python train.py --n_layer=13 --d_model=128 --n_experts=128 --experts_per_token=4 --d_expert=64 --d_shared_expert=0 --activation="gelu" --moe_layers=[0, 1, 2, 3, 4, 5, 6, 7, 8, 9, 10, 11, 12] --router_score="softmax" --normalize_top_k=true --routed_scale=1.0 --balance_loss=0.00737 --balance_bias=false --router_z_loss=0.001 --init_std_router=0.00664 --lr_router=0.00139 --n_head=2 --n_kv_head=2 --head_dim=32 --vocab_size=15393 --norm="layernorm" --norm_place="pre" --norm_eps=1e-05 --positions="rope" --rope_base=500000.0 --rope_fraction=0.25 --qk_norm=false --attn_scale=0.177 --tie_embeddings=false --parallel_block=true --init="normal" --init_std_qkv=0.0652 --init_std_o=0.0 --init_std_up=0.0652 --init_std_down=0.0 --optimizer="muon_variant" --lr=0.00721 --lr_mult_o=2.0 --beta1=0.95 --lr_head=0.0316 --grad_clip=2.0 --warmup_steps=200 --schedule="wsd" --decay_fraction=1.0 --decay_shape="linear" --final_lr_fraction=0.0 --batch_tokens=65536 --seq_len=512 --doc_mask=false --train_tokens=469100000 --steps=7158 --dataset="wikipedia_en"
Below are experts of layer 10 (counted from 0) of a mixture-of-experts language model. Rows are named router (the router's row for the expert), up (a neuron's input weights, with its number) and show model dimensions 0-127. Each number is 500 + 25 x the weight over its row's rms, rounded and kept within 0 to 999. Numbers have three digits each.
After each expert's rows: a language model's description of what the expert responds to. This comes from a sample of Wikipedia text that the model never trained on.

# expert 55
router:453526483478500474514470499486465518461513507528472528529507531510472482519544507474473506531526523532536485517514505540517520473523534484467527521535491523473505504494499476470468467525488478468531497467471485471523485519462522490481523538478477531509489467480553508521524491487471526501472530492492521471472516518533522504498467516450518529531473510481473531471537451475489528471512
up0:538501506504488478495489475519500479490538502484539535490501538563445488501499518469522495527519514530510524535584535518494517543515526522496489484444507475448501506472483473500495485453464480522513467500479472513457493507491474565516513528539476522496516537519487516489469488504486491480499515450509485474464493537508489495505538499518528488510485476491492501509476471500468522494480
up1:515529478512506493525511490514492525501511479525479501523515500511483522485492451473478491522485507505485463478549530483529501499467529497472492490462431468488472527491503542493466489522507497501568552467497534526506500465478521477497520524488500518495475458449488466491462499530500471506538464482509510527469511470502511491511507520547564507518487495530514513503475480433510533504473
It responds to: Titles, roles and articles. Office titles and roles before names (President, Colonel, politician, rapper, cricketer), the article a, and past participles like killed, arrested.

# expert 37
router:449532490474496474492470493470478521468527499535455499531528541504471467535518478472487495530505528524530486514473526524500526481509516496478539544533491515474523487503494491463480474503486489469533496457476478458521498519478527478520532521484461524501498458513527469517518492463470493500473522478505533464471514546534512525496474518489514526518468525462473512479532467483489545462505
up0:529452486537492497534512470552498468438480543526484519523486528484455467522502488478474529512524469501491454453523525510500473502483472513483516501523550549534495506552509509512488509507503478490535516514490469481558502497488518460485508509529504525505495426474464486499505512494496535515506518479527474481507540474497514486510490494501499471531537513520475486504477473507495538463498
up1:478495474487518506474492545495494490475467531473530491495501504495463486499500547491484515500527501501541487549482504493502461534509518459503481503515494478494509503543524517489505515492515520521536459469467488491494454506494511495477455489466525472503503466504497513544501500534499550484485497502551542481552502508537487462434489563558477551474491495489466497501513486465517492475525
It responds to: Table and list separators. Separators and numbers in sports tables, scores and track lists: semicolons, colons, dashes, plus-minus signs, and Play in Play-offs.

# expert 41
router:477534487474511470498476492481479520458522501533476449514514524537482467528528483467486519522523515524524484526517518536521513477519516489487516545521489516474526471492493485478474502532480465454531514460483482472518539524477524468532519514494485540519498473451542503505526487521483476495505508467498525476467489550529496535485464458470509525528487541469481513481513463479531532469496
up0:511539525458501477511525495492478483493549485500479517489479533530484516492496517459514554509442539461474509473518543489540530453477460462533499477472515491515477492464481482501483511516503544462508503474476462505510496505534518485518519481485498501439501465516532486522485495488450499500434489523529499511516481525527549526529532522490512477505502484498518526487485503486547493505505
up1:468535501492526509482465477483530464517512565486507504536535511537495521470541510444490538510481505545523489509502509493501488509512494499482514500487514506492472506487465512525511482495511467451467500469520496532484519539546533495498527510492507490493522480462493522507439440512477513533499457496549536507491501515448529519519468527525465505524507472528493472471486529459493471488494
It responds to: Sports and election table cells. Cells of statistics and election tables, such as percent signs, dashes, ordinal th, goal numbers, and first-name pieces like Vij-ay.

# expert 6
router:471534492472491481506473481476471520465523497534467521517501530524474478532537435477485524521521532527515490523490516551525534464532512495480514530546479531473517524508541477480470494523486494470534497462489484478521483526474525467480535505478493531539496475522523483525521490502469512520470530486515512457479524530523505521495477492483512527540481518473476513468532457480520521466519
up0:465487467494444557502468513459500513419459506493489488484490522494477518494514532494508515519463516510487490478477529506495493483504466509528489505510524504511494512508528481558530502536511502534503465494515475469464548525479484514496560496496482466505483475481478505520520541535472490510472533490511520472508477498489521511549546505471522492532471545522524543469474509498488505487467
up1:483514499490463501450541475483463518516494521478521539510511497475473503526524496533490489481517476528505468521514523468491519527503515468468541480513504506518548455524541546505485521501490523520509486532529465512499471518501452465497530464525523513468508476456475490485504493510488496507508483448486504498486515517527524487550456522503415528538486502488490521486528522460507506533476
It responds to: Table totals, descriptive words. "Total" in table headers and infobox rows, plus adjectives or nouns opening noun phrases, such as Commercial, local, traffic.

# expert 39
router:479524497474514483522485484480452535465511489528486501503525530525464473527527551477481456529517511542517482514505524550505519473526521492470517532514503510471529524529519489482466500522501461482524515472484474472513501524473542486502539523483483525492502469508539476535530481502460535500463531465500528481454500519518506524493467482489528525523470533461474528479513453493495534474516
up0:489486514495516487551543498485495527503466517547489464528503479539466491468518498514477502516537525486540530516529485530520500548534490516484491507489510433503498498537493431492544476529471527513540466492506443512521443497481529474509523495511474519485521532483470504490483513515474490523499459527545498464505504488507500442498494514485527492506507498509491524472463470473521513495485
up1:523506543452511463511462433502521525538506528545485484495506501480494486482493483546483548485443519528506478460480529528486482513509502516478476492485537537453496485489466478512469502481530480479534515476470520517484466518514473464505507525497471541504488534488510502506498518516501536495460519492536493511459462513484487513520502519545457525493486493492490521447506546484532517483514
It responds to: Countries and sports codes. Country names and capital-letter starts of sports organization names, such as France, England, AFC, FIBT, plus the infinitive to.

# expert 8
router:442538490480498511501481498459470529467540505528483483512522531473461479543532505468479505535504539518538485515519513524522514489522512486471525523510476539489537497503481480476485519527488481458523496464461469471520471516452527475493535529504496529482503488511541494517529511505462521517467543478488516468476495505537520532502468510464501540524474529477472529477525456496501526490517
up3:465522483491500493448531468457457523463518489468484476504493509546482550484519485535505517513563475487532487516554516509525487469559503511468516508535505519495520506529509475502472479518479505526511494471495449486485486480467522496520466497517480499503543534491484533473501461490482494484524487504523556540497511489503507536526491533483539487462478530502490479500499522503469486446502
up4:517512551497469471506522484462496519519532514490498482512517536488497514501538507499514464523472486504521521508500496493488493493486472490498489490496579491514520498496507469517497529486471516498494522487535484476502497483466514479529516492490487543513522481446499453554486508460530525475471534512486523521480508490510510506478510449540503448427480512514479551520493532442551537509492
It responds to: Noun heads, abbreviations. Content nouns and capital-letter abbreviations after an article or section start, such as one, cargo, ship, number, OSI, NO.

# expert 53
router:459524479470515508507476487459479526476511511536457512526525535497475472527531473471487505526499520530539478518513519530498520471524519500482508519522486513466517454492497479485476506514488471472531505477466481480516511519458525471511536529474469531516454475525532503528487492525472486495468533472494529466469489534519522528485464514464511540519476522473461514464533455474502530460509
up0:505540478515512507458500450480511496495505518521518488447474545474520511497508526425526503520524493469518505514513494502514521499495523513466494525524510560457499534496512499523528574491472499477526468484464509548528495504476490467492565508474506490471536469528490477485481470476514504476507509538479522476468513508461495503480554511461486526478522481492494521495530499485489503483481
up1:493489513494529489520520466490517512540502487535499504537528492476494445518500508521516535522495461453509445500520521499492486468501523461485476514518490439529505479456446511551493485476509536478528490480517467501518501507504496482510526486502474507498458501491542519544508476489534516496488510446506495508522480510489526503504490524432519499473495564496504512496550480493466499468448
It responds to: Labels, company names, conjunctions. Words in music, film and sports entries: Films, Albums, Records, State, .S in U.S., plus and, ampersand, colons in infobox fields.

# expert 49
router:456527474482509482511462499474466518453515486530483523529535508515480461528527466474492468526541527540542486531516506544538505471522515474475532521531489511461517532501495471488477509524490490470535500459492469468525524517475526496493534528486487535490498474511524478502526505475479506494468535469471514482478516541519528542487475503464526517512486536473472516485535470473510522483525
up0:486473521499466470501493487480511495489491506545495549450527472561508510493472492514481464454479471518465438535548533474494491530516511460493545511527518497502513480528498493487461475472517523518492516484456549510511501515445468498539499464495506535472510504488524531502540529503495513492491520509501543501448510498501527487528475509475504482512524559511466491507503496465484508495506
up1:483517493511490456489508496522491463512517527536480518523485541519492504488551491497548485490503488502524534524483464506513503501561539501494484453519499495488545487439548485523504521490500515476526528497455492452496491551506470501490508529472460513539491557506546457487476506490440517524531499458504495485486479502528488496497547498551498518499497490480469486479507508489499526522485
It responds to: Plural and second word parts. Final pieces of compound or plural nouns such as bed-rooms, class-rooms, compet-itors, plus law, art, staff, and conjunctions as, and, while.

# expert 33
router:465541496482489504524489498491461540466533497547468506532538530500470477532521523477486489544520513528525492514502519560490521481509527494481530528518499524475531524520514478483469498533485475461522504462492486483533485519478532496517526532480477532490512475511534485526517496512463499512472538469479514475485494545523510548497467484455508534522474523472488528478529479481490542451509
up0:476516469493602496521487479520475514521548528461496497507476501465485503483516484445486490479487507526510477484494534470475490510533524467519455522506480545513530505431485477516487473494481525519489486462523502486500494502494511495528538575468515487504511467478488490509448489517502536522487503481511505537509527482511519514520504469500473494501495461538480520502485512541498481498520
up1:445509478415535476527524463433489540470529468518496505525474500521521529500520544523450522477482553475490487489528493494518499482513493485510516519501503548526513522485523464495523498499522483506543475539478465506481517512493569504479516465494513513500515453464510488492505480491464479488480544466509476536533499491494500488502507501501475525530513506522508509501529478489500481479505
It responds to: Place-name pieces. Middle and final pieces of place and team names in sports and geography lists, such as Aust-ria, Luz-on, May-field, Black-pool.

# expert 4
router:509498490489509472471494413496527513518490489499513527477471496474453463499531506510471550489542522488528471491515495502517501506486502466525514495515492530511502489502460520503487477538493464537510474507457514499502533529472486475495501534499514507471559487528524516516462488527488473596495532487535531476478515495504539494481476466523526484497447515503515540484489505484513493496521
up0:491467477529524445494507502483498503528519533524498498476558517463532491511527535483480489483485459492517475514463498485549493517480489455475496504455486499468527527509519493514498511493520499524499481506465513541487488561514477530542505494465524517482540501524562495492479450513460475452483493500500495516457532477515527512535478469515515529461512482503476544502523495471502484534515
up1:490489473495480477504472534489506534528522504519511492490471465523511511503491517498492484476477470499544540503473565507466491515529503475501518476467524520509465532456488504505475462527517485499503508510505507506510534508457503476516460441498515497474505508537496490485467490572502479429484531507527477543505490512534470525485552540457468501492492535488520462470525489516524492495525
It responds to: Sentence-ending punctuation. Periods ending sentences, plus closing parentheses, quotes and braces, often before The or He, e.g. Fogo., (a)., "citizen".

# expert 1
router:466525477462501485521461485469473509476538517531478525523515535479481467525537479478487511522515529533527490516525505515528519480511515487468539532525478521465523483501520490473483494523485491471518503465488477468523512523478535465495531537475476518494506470494542483525521516508456505505473539477503528474471495518524528529495472488456520539538463520456462527463539477467485527475512
up0:503463463504506511493502456528501477450531537503522496545535488498498479513518466513474514480515539504455512476499533467511497525560538444502499465491487506512546517519522499522506494504493491507517466491524481479525503465477519521514497528522491535484503510502475488473509474511487481491524522498506510495417519509495487505532448554502464485514468483512503546518507445514488476483448
up1:478493500477478517539521472447521497466470495549505495491525509469473500508540526528495509472504500493495472499506460504526501472485477498512459509475496543511548487445519465525504470526504485448496514511449476537492523485452492514519514538500536518519562517547523445543493518506494465482516504525496513509517494481514504516493505551499474513531487514490466514501492450514460509481516
It responds to: National and place modifiers. Nationality and place-name adjectives and prefixes such as European, U.S., World, Grand, Route, and year digits after 19 or 20.

# expert 54
router:448543482477500481502473487463465532467523508529475491539522530503481474540539482465490499526532521524530497537507524533509513482519504476468534530523466517476528533510505488483464520516488490462530495471484494465506538504467516478489544539494492515504485478506529495519523487510487479498479548488484524476485534546521508525479463506485523522538482535457469507469524467478512540471518
up0:491533481461504524491527531488540491504498528534519504500519495496487494463547462476498529528501513526476488517494541435520474490552527492455494513490481482507495479503502540492476531537508539505541513526481476456490506525451561530470497489522460488475500496514487519488475501510495531476503490500491506457494474496488525477520544485507463479464467503540443537538482496515504486473496
up1:417504507475499548532507516514457543494479486490502519504509525543502479500539526508511553513488478526503507507529469526554506490487527510525539500449513517483491490495512519477513475478503487568514509492535477485476513527491522474507492521459519506498507516490491551517513527494470466513469493506549499493479537466490468479464479511477484491501521483443471524466523521530493506496467
It responds to: Commas, dashes, rare words. Commas, empty table dashes and mid-sentence content words in tables and prose, such as information, participate, residential.

# expert 21
router:468529481473508490539474493480468518479530509535475551528533541511475474526521477481474546535505523532526486526484523544539535481506517489470516534513492527468531508510484469490466484520485481482520520466482481477508500530477522482521531524482480525502501479503545502534508499518472501488480534486495523471476500542518506525491476488461518541532491527461456522473530470459504546479511
up0:495495466506529480513549522487478500452530521530487498518461474475490489545493522478522516511512505489569489509514481466496536477504513504476491549474472495447513532545444498503516528504497492483504510490474512497554544486479474524547539516494527466490507490518536524528467476475515512495459499501530469481488481460492483513534466534501507531482487484511509526474489456532466484511500
up1:478496521516495498492486507501537507526497503468504476490494501494507461526473476524480535521505510519465475523529463521513492504511507506498530515567516509522503480501461460526441469536495501489547540495494502496541480554528529472569500481502462490481493501502505529508517502495477498482496481505505485508454490469495426500470539455455534485541500508446514494481478512483497507464524
It responds to: Names in lists. Personal and proper name pieces inside tables and name lists, such as surnames (Iron, Carl, Stone) and the States of United States.

# expert 62
router:456521484469496473540491493476460531472511497534474507522538534521477464529546510465485504513509522529523490522514508533488511482526529477480531529526476524473513471497487504481466484534492464467527502465486473465527515513461514469522528526486483531527495461501537514510506491497471464493476542466486535457472488537521526516482476490469522511526473526469474521472529466484476517468515
up0:502479508509489506502449495505516521481513480533532450506517532487471510482520491501486467507495483478448492502488532483505496489483459483551475485509486526497491482494510485503505512478500410510566539475448498523470485521498521483515548517485549559502488490492546514527513466488500514516492491541490546508472456520543500496485507483486525538523532502498455515490500533500498487472522
up1:523510495504492499462519467475483545482479545505506466537493528511509490513494481489481531494509502502518503481498535471498469498468473550459474497527533542509479546509488522489431503480545519469515490492473475527498523510511523521510505553482498476496522480537514511522497460511523518524524505495462511485523526451490551514492524417467509465474519498488454500513485465507481475505503
It responds to: Function words, Cyrillic. Function words after prepositions or table bars, such as same, some, that, with, being, plus Cyrillic letters and table cell names.

# expert 61
router:467523478464505485498461462485479524473523512520456488521528536514470481527528487475486519526536535525520502508493503537531524461529503490488513544535498537479513521497543483470463519511494486464542511461483470484508512536477528458509534527483489526509498463500523500517510505498475468480471523466499522485472507539530513533504466494476492516538474523470472526471528476475500555460512
up7:486523445497520489501478532504528550526511496492518449511499509511520488494459484538494504537488503523545479477518531467477510518494495513513516520494493501481508503504517484464479497484483439504504486479436498526478514524522515487508490536504490475489537486492484521520483528521469532486455506490412477486513515492494556509513498490463458486533525498482485525435516471449480479492514
up8:465486466520504479500503506497499520497517479529481518516434522504539511488521481487503500532512508528504444518501473499494520508547507496537493509504514495477510469516512519518501477520537490512513527483461473523514522516476491469481512546485447498441507480514492511501475501472507532531491509487539513486511478495524479478567466511464478497521443520511504482478568502485462580503483
It responds to: Foreign names and numbers. Beginnings of foreign proper names (Vlad-, Deport-, Barcelona, Bengal), CJK characters, and numbers in sports or census tables.

# expert 46
router:468521488452500476528487484481456518475526519532474512528539526519474484531532455483493512512516549528530482504496514547524520479517530509466516535525486511491543496524527496476475514512489476473514505469482465475523499512455505461490520539476478533513500458532531486526514494501479509511471535475484541473473490541532507505497477503471505527527492518467481534473521450496491547471518
up0:470527489513498492492533465496474502460520549491442551508487487511489494487510529491507489477455483471477512492531561530488489488553521507461512521449489510541515482477466513482496517528448469535468507518495451469501495506465494523505507484498505479515454491527508483541518486527475504487534489502515543499440488527491500519469493524511450500464499516500488519526492506475475522537521
up1:460508494525525473500511540461491482493519526538460487498518520537500541475472514501480489483521486502489541473483515535481513509537515490488542551509501476470513460521511464465506489537469466500524491508516543515483485491459476491515529491504546508494476478465490475407513545480481533489470521473522542461477515500518497518502505507496503480494486492543495498482551493526532480496513
It responds to: Names in sports tables. Name and word starts in sports and results tables, such as Sel(amawit), Pro(gresul), St, Al, plus cells like %, ° and 0.

# expert 34
router:473485475486505517460514484482498489495478545517513524521503518532480448508509568502455496556496481498481483495526481487492499479524492497434488494529509529503518501481512518505495492502526508521516540504461491483517503503485567448565488568476535497528526489519516483489482469428503523493509476513493504512538548478491543504471511480485481505516493531496483489514502486493486507503464
up10:473500502490549478559533507479446522516525498483497497511501507495489502497484495529521563503488479509575456548486488497481419509516512507486488491496486509466471531518532481493485489480483533515499486503538493506492521496511528473513515498533477454473519488502498571508500545500478516499537476497505467509502487492458464480450495499507479498527495501476482528494539552510493503501470
up11:520507524544498483505475503503502495474540553481543514483520514512513468509511466485516447507493514498487502502495482550506515510460495486519489581489536535512507486507493461510491496480494501482516438530460486489490515543506499487484504498481469494534477526508500520458481500507468471512518494569496479523534517478460493507505446513488492455567481491481483470504466481503481507541479
It responds to: Year and number digits. Leading digit pairs of years and numbers, such as 18 or 19 in 1866 or 1982, within dates, elevations, election tables and coordinates.

# expert 44
router:466533512470512478510466483470471520467514501526475512520516534520473485536550462486489498532516533529548475526507510531534526481511520487476501519533498516475514506527473458486471538519480476471514498461488472471524507535474527478492530521476485539510505466537539498522516493493472505511472537482484520480498485532525526528481458512480520529530474532472455514471532456474509533478507
up3:489507500496513492500488499487492490524530466494488499539524505476488523494499513469486445487556480543495503503484478477501528453482513494515537491497462502436498488472517435482501524531519455481480512528445486525522544553449522521517537512508503479495526511503498517488511496479489489426523452491482495527526520520534501511494510480480497502507477568487447517493492485498492501487516
up4:464507491521490465496527543461508546488474512510483491487521511488479502480467474493500525458519475512501486509504507502542493512501485510489526513541532513524489537490454494494478500476524481477499553490516489457529514513479546468456449468528540547557540496510486507529486530510454473484494533496510516490511517517535482537506537469444508470500485544490495482465492471484496529486472
It responds to: Spaces and plural nouns. Bare space tokens in tables and lists before numbers, and plural nouns for groups, such as people, children, stations, schools, tracks.

# expert 12
router:474528497479529480529474480493445518462519493540456509528526523516473476539524557487483509542520530527516499507526513519518523480531508493479521527534501528474521516517519498474463499507498462481537519470507482470509505524479541482500539530500493518494478484502523493529503511502454477509454544476483521473478513531528528522497479487465521513519496525450473526477534468469486532459529
up0:513484500516528503471493439548464475499500468543482455499498504496516485480532506506456485473484516520504476465529522488509513514518472505514490529466516472519560487515521507469485536549478526446511486487505489496520512492560525477471486481506522470545508466493490531553446514523482520516483501507486483540496538523490499501505528519504483508472482549505453459520510483508506476482472
up1:496521482518522522498496521476460519485495518513474492505550492496486534493508539516497529467481520503476494533453507522508493507507476496487506509531547516501501531487568490522520496476475490515531478457542488467458454497517506483497567517460528507490535502460504486482492530543444494502509500479526457484524475510471504516537521525470493489518512444482525504458479556486507496476482
It responds to: Geographic directions and places. Direction words and place names in geography and route text, such as west-ward, North America, France, Little River.

# expert 32
router:467523493476507492521473488476475522478516507543468519526524541474473476524529482455492514535528511529535485504510516529512524477517518499479517529530501523476531503509501475469465486515481476465534508453490490453515462539474525491514533518474487545535500479511535493528535504499442496497469544474501521458481509528518512545483478509488507531520475521466461510481528468488500533466519
up0:516466507452524574500506471504504487451479555552526493521487474469456482488502497457509496531518519490524504509512513514456531468527496513501525494469478472480476485525489469507533496522521496503463522471485467520541449518504472506500504525504498504524535462497527496465513508491492502508569503498522457466485511547537515521514497511494453508497507482485483511493476461520481507520534
up1:498557516479527519473498507491477502504476500474492498477505516456484485545526436517472508453480520539522566501489492524504519499521454515475467523493506475476512469467473458500521518510546495483484502475540502480498483508569508487475498493472488479519490495519453507558476496491551526517483510522544511462471491498495482512500506556487497505518528473495498479485500494523485492538534
It responds to: Nouns after articles. Words right after a, their or his, especially instruments in band member lists, such as piano and vocals, plus words like major and variety.

# expert 48
router:445497508465496476460507470491498485500498567481507512535504521561471506525501506517501511522501482507503482494531515497561500496558501527497481493488500495464533493503481514507500498477485444519486533510509495445488523500507515481513505504508506500477577505524532560518466533428504517555506515496487491525507466477523547518489454490479485513483473499491466484496489489505521488492484
up3:494493540518504482508483504508545525480478472491467482500510523482479516518500505499497494446523492534475487494507517510520564531521489511518446529476494487486495521504479496440536492510490537505532475496515516488480462499470531527502467497490478513501498498502495463505483505524478470452499484522539455489514502493516483505543491452454499501512487489543525455535580517562464495488516
up4:492516447482534508509465549553467488493493494481488526523531473507494511459488549463512484518529509498469460532488532512516514488467426539487503476477488482494507467511503497488566500474513456535518520529517513486503506517493532520485467488500483499523463487494500490512486532523477457503518494482493472522438462487495476459501514512518468505503483515503543533494470501501486550508519
It responds to: Space before numbers. Bare space tokens in infoboxes, tables and score lists before numbers, such as "Platforms: 2" and "6–4, 6–7".

# expert 45
router:455539500475500494511472484471458531462524506529475507518522532501472463531530539469486518536503529516540494512482513536474511482536519484473530523539489516468531474508476502472479519517490479465535498467474491478519495514476532480489537528483490527496498488500533489531528495528486543479477547479475517465460520529512503528503460500474531532531478532471479503468527469475486527468525
up0:449490478480518506494523521524443516485480504500489504468537502478442514532511505496501493495441476488494483556519510448504517510493485502498508512496508509525512479501507479469508502457507503495529504500547490488529529517470492474526551500472480543476523497519535490509495497488486477470510581529463510487472557478481488489516530553493548537496527513489476525519524488476545491489513
up1:486520479481461505457475510498509512480461466523514532465513512496450511527531507525515565490495455521530500439480494514503504446508476470532503525559505537506521481489527533530525501469548470499528512503528483508532512515478502485495488448476524521502513486528502514528502514493544484479452479505540485471518517504525461506448476508522459511487496498518512464480514482501496501471504
It responds to: Dates and publication lists. Table pipes, month names, ampersands and words like journal, magazine, ISBN in filmographies, publication lists, and dated records.

# expert 29
router:465535499474507487489467489489476507468497500526484494533526537505474466529512431479478487519511517518519488519506517531533525473527519487480525537530487523481520472516465501477484508507482487472524493472485488467512520541471513472516532526474484536525521460509526497516529512481466450491476519469517522472490517566534502546483471516472521532517486521471461502487533468471480537468514
up0:492522453528530497502498505506506501508488499523502535499548504501493453519515508500499476516489522496513476507458469531485508534503472477498497508497497477462483470490466554450550494484495495505519523489487500460476536472505441528475463494541512519547460484483526519530519526515535505486497494418524500494491547513543495509479485519497479463507514504478546511488515503509548494442505
up1:502467513502487498455538474492515499504499508539533443532509504483539503512482482490503510480491534500485499489540512499535520477519499475514518480467482516447498537502502496521482496520482497461513488502476525493534479527481541541517521469479502538505541479516544527503486464504460522499502529524530476517517478505463486512540443472542499514483546476467520474555517459486485513505443
It responds to: Table cell spaces. Empty or leading spaces in pipe-separated table cells before numbers, plus rare word pieces in species lists or romanized Japanese titles.

# expert 60
router:460535480504500480514466487474459509476539505530497485525519534492470469524526472480480468530518540529503489517512506537486509479507509488469527517515473544475506511509499474487469508526485480474528496458494484454527534531462533479499532516491477542506496461489536503516532520466460490540458540470500522472486514531522493539492467522480501519525472515466459519480513450480509518468486
up0:473492542550519524509505456505514514540512497469512498533503485479531428522504502494478486474485525530507494530511506453528483514480503466484506509490543465473522526478527507521480482498466522483481496467511474484466520493519565498526498488519514494523448516534554521509467539501510536504481458499503528497486508498464505515510531542490490485553476490438474474493502492494474495537485
up1:506517515534491483487495505520500510501479531480508569479477508510489523484518515487518518503502514462522506512487490549552556506494542491496488436505456561451499504507493496486515501503458503533476563478505485516502509459499476465486509499469442485494512486509457480485518491516491489531470541511511490471480522512489511542514474472490525480553495471487457505487483492485513514514443
It responds to: Mid-word endings and pronouns. Inner word pieces like "end", "and", "ed", plus she, it, well and table line ends, such as perp-end-icular, gr-and-father.

# expert 40
router:464541506483496474523471487476462515464499507537462538522522530480460472521530440483481494524541507531528477509521529527502532491512521510479507532524476507476519518502495477483478524525495469469516496465472474463506508531471512484484538543485468524533515483531516485545531496516464528499471525478479520474476515517519504527474485525466499546521473514468474531469532478475521520477496
up0:509520504500527495469447528513516491536483554522514478491493498541538508498467458473513491469500498530476476475543496525507499481492530499478530457502517554500524497511497525495480506515497497507520478481536503519479521465511545474557527489482525533500519501484493474503509548459495481500487488472536477535531493454487510530495521487480462475485515533483474504424505495516510478446462
up1:528529527546480538480511459496475532473510493503524500521523513507490483476469511520528572519526537460565464481508512496493486495527522459499471552489477520530501494529496492502463509477529461480479493468537492495534499490524498486544500488493514485512508508503503528486496508491506489488491512470533541462468525494543504455460496491483522503453498479500526477480490462448538461490510
It responds to: No, Co and function words. No, Co and Length in table headers, New before York, and words after was, is or a, such as also, became, never.

# expert 0
router:470523498461499477505456478480464528468526504533466497538526522533468476531539480484489469520521530519516489512506521540534501468529523469475541534544498516469516544518513491471460505517488477470526500469478476473507507530462530479508515514488466530514493474501531488518528499497472489503476524478506525484498502540515504526489459475464528523518472525473457516477526455468505542480495
up1:509501486479488497538489445506487505521548478479493432520463553557500505502534519489442527528512470488469485536501523507505520440495496512512488493496543562508456488483513519476470534498488490484506466495491501485500523512478494495537518504527502491478537488537482481486444506489527504507475522472485507533499511469514505520474509466502500501492520520491511486538463473484488550470457
up2:510516506482471480458468444487483492520503518503480438497499524534513490481466481534463479489522495513500460510513490498515508513537474507505487513540510511500454461553476489487453518511496506502473447536490448485484528496538544518483496527519529494491495506468502521502480535504485542524474510492489554469497472503459442544484489510519527514486536532518481521478527527525511478509515
It responds to: Mixed suffixes and punctuation. Mid-word pieces, colons, semicolons and the word "to" in lists, dates and titles, such as ad-mir-ation, env-oy, 11-13.

# expert 35
router:457537476473504488512477501474478522462525499518473536519511535489487479534538507477475488531504522516545485529491526528489511499501533499478520521526505523486520508501501470496480472532489469477526510465481485461518514518475549499504531539491492531476492461535532481531506515492464563500469530468503531453461514523516509510489485520470524544508476516458477531485553469496479534474512
up7:479514476459485463478486534492508570531524478509454526503479489506526513513489557469449487508484525517512469517492516518484547530486491485446478496520491527475506494543540504497484487527513466537499484527477470502490486460503490474541443499509512499534504481528488436477557519487503467493518515503484477508487541519498529510496512516507473499510515507513480504509534470480459540522495
up8:463543452507486471507496508506516503482490510514500483505500515532495519487520498489485498544529503497487518491606531538444502514501494515506461471522455495524480533494475488472514525525481453513478498456482449501485466541510472499525550509487523519554510496549532509524471520524511521524483509465533505470503491484463549508503483484499492499502481507484478466490486473526491504507509
It responds to: Names in sports and media. Name words in sports tables, media credits and organization names, such as United in Sheffield United, BBC, Super, and the verbs signed, announced.

# expert 11
router:486503495478522472483490476503475512480517498524463485517526530525478493528548537485479485523536522528524496501509528536483536481498507498476524537519475524481505475491550503479499523517497470467518504467488480464534567510461523463470526511495480505505527477546519522498506491490476454468472527460505514475490453507531513529493491520477496515528491522476459511464529471482452534463546
up0:503485491494522481481555493515492524498519448518545479528489529512483493516494530469496519492545512514504506491514501533473477527518486493518528468486510467488515539478487554473454553529509473491527519528503499474492517513459561483479553496524479482496510542534490512539505507525443495483476537494486477496480498486496513442503470521470459496502527528523512500478541482503520453497474
up1:452478523480522496474505507497443487485462551471471531449505500486453519514520494544512484471498537507499500536518524492453508467501511521507525521497518537497521517521502483469498528533506461501473527496502497514490484519483533533505517475540539514461466493465498552484552528525496490487465488517524500514484514525460470479509478485486488503535525464510484492511453504445499514454503
It responds to: Word-initial consonant pieces. Opening consonant pieces of a word whose rest follows, such as tr-apping, tr-ucks, sl-, gl-, pr-onounced, often after the or a parenthesis.

# expert 24
router:474516489472508492538475489481465517472526495530486532529522536500480486527538523474476558527538526521516477519521519549511526479520507487475512530504488519472531524514504492473471494530483499476537523471490488477523464523476532474491547531480482525497511474502534495529532502494473524516463553473479526470490474540514519514510470482475512526539479530475464523481543469480485532472515
up0:467479448474527531475511461539506472475465498501483468530489537472484474475484504517490537517498462495473522506519538518504500514511509446500507484490499523497536491511504492526466515536527499547528509502502457539511490488455524483466573535544526511538506513483512510527495467521506492536476502537489499509493524490554500513470476506524457501496460442479514515497491497484494472489527
up1:503529536474478476510529475512517520537521494528476517501531500487507494474498491505496465536521492510493476526480514479496492525503508550504513483455516450465483486499487490458505481466509446418511506514498457475517488496531554478541480507461516517523502489463480505541530519505501502520468489504496496551495483522491517452499538489506494482487492560497542514511495472472501529563499
It responds to: Words after articles and commas. "the", "a", nationality adjectives and attribute nouns after commas or prepositions, such as Lithuanian, outdoor, water, German.

# expert 43
router:474514479469496483509464490489475535471517492546479497527521522478491469520536497466474490530524520519522494512502504540497523486526499496471523528517468498459520515495520510475494475532488507476537513458489474468539497529486529472460533507479500540460506465528542516522527515432473506525471537477497513476481503545524497521506468463480490510529488517472466543477522459479492541472500
up7:506508507438501492476545509441506510516546506505498531495522505487482519485527490514476489458449492511480484477496468487478452501507473504487479479497458450510489487552505521512509523462480488510505525491499495519526472484512493499512500540516501546500480504538504497523528504462493540470473498479484537447537540502523548518530555507505520519522512545520459518479509495453463479517506
up8:502493504476504526524489491502472529542505523485508498492503520497500462484521503515464476515529487514517450569516501494523526505503486517486502471437467478513514517487483552568510494482503501501498506485530495487468476462506504480457505496563506534477455504459535506501515511499471527510512497507509478525489474491496516523517504499473487494523525496479497547417526541509442540477509
It responds to: Short word-initial stems. Short opening pieces of words and taxonomic names, often completed next by -ed, -s, -ing: saw, ret, mar, chron, dup-ont-i.

# expert 16
router:470532488469507492511483491489476525481526514534474526526532538542472474542539479465471485526518521525533478520468511530522538476526507491466508531516478534477518535513500487478476490536487477487531507455474468467512492525476523477472527522483484517488499478506523507527509481474460492531481522471474523476483498535522500540505478482470518536538472519471472530472537460479533536475511
up0:507472520492464475500486496471489506493461523524489545526528525536542508452544521495494489526474490491505493470480518552533482511474475514449492488525501477513487504532507518521525523508519519479516490454516509457542521549485508464467534493465501441483507494532519522527511495541499498501527490499508518489458439514519507463493508521534507505482466526503489506465502542452486513496456
up1:518502495464558496496559491490508481510533531472552493474537505513512485522506487513507505497518495478489494500554506532483498449531511503479503513517515485453478499463451531484495507512507483442531540528514472496533492536535525511512489520465492487506522506459506501533518466474451511499480536478536489514485481504521455487514498460503478486484497537448502438502499501539476532494496
It responds to: Capitalized word starts. First pieces of names and words such as elect(rons), Cat(apastus), Ad(eleke), plus the word as, especially in "as of".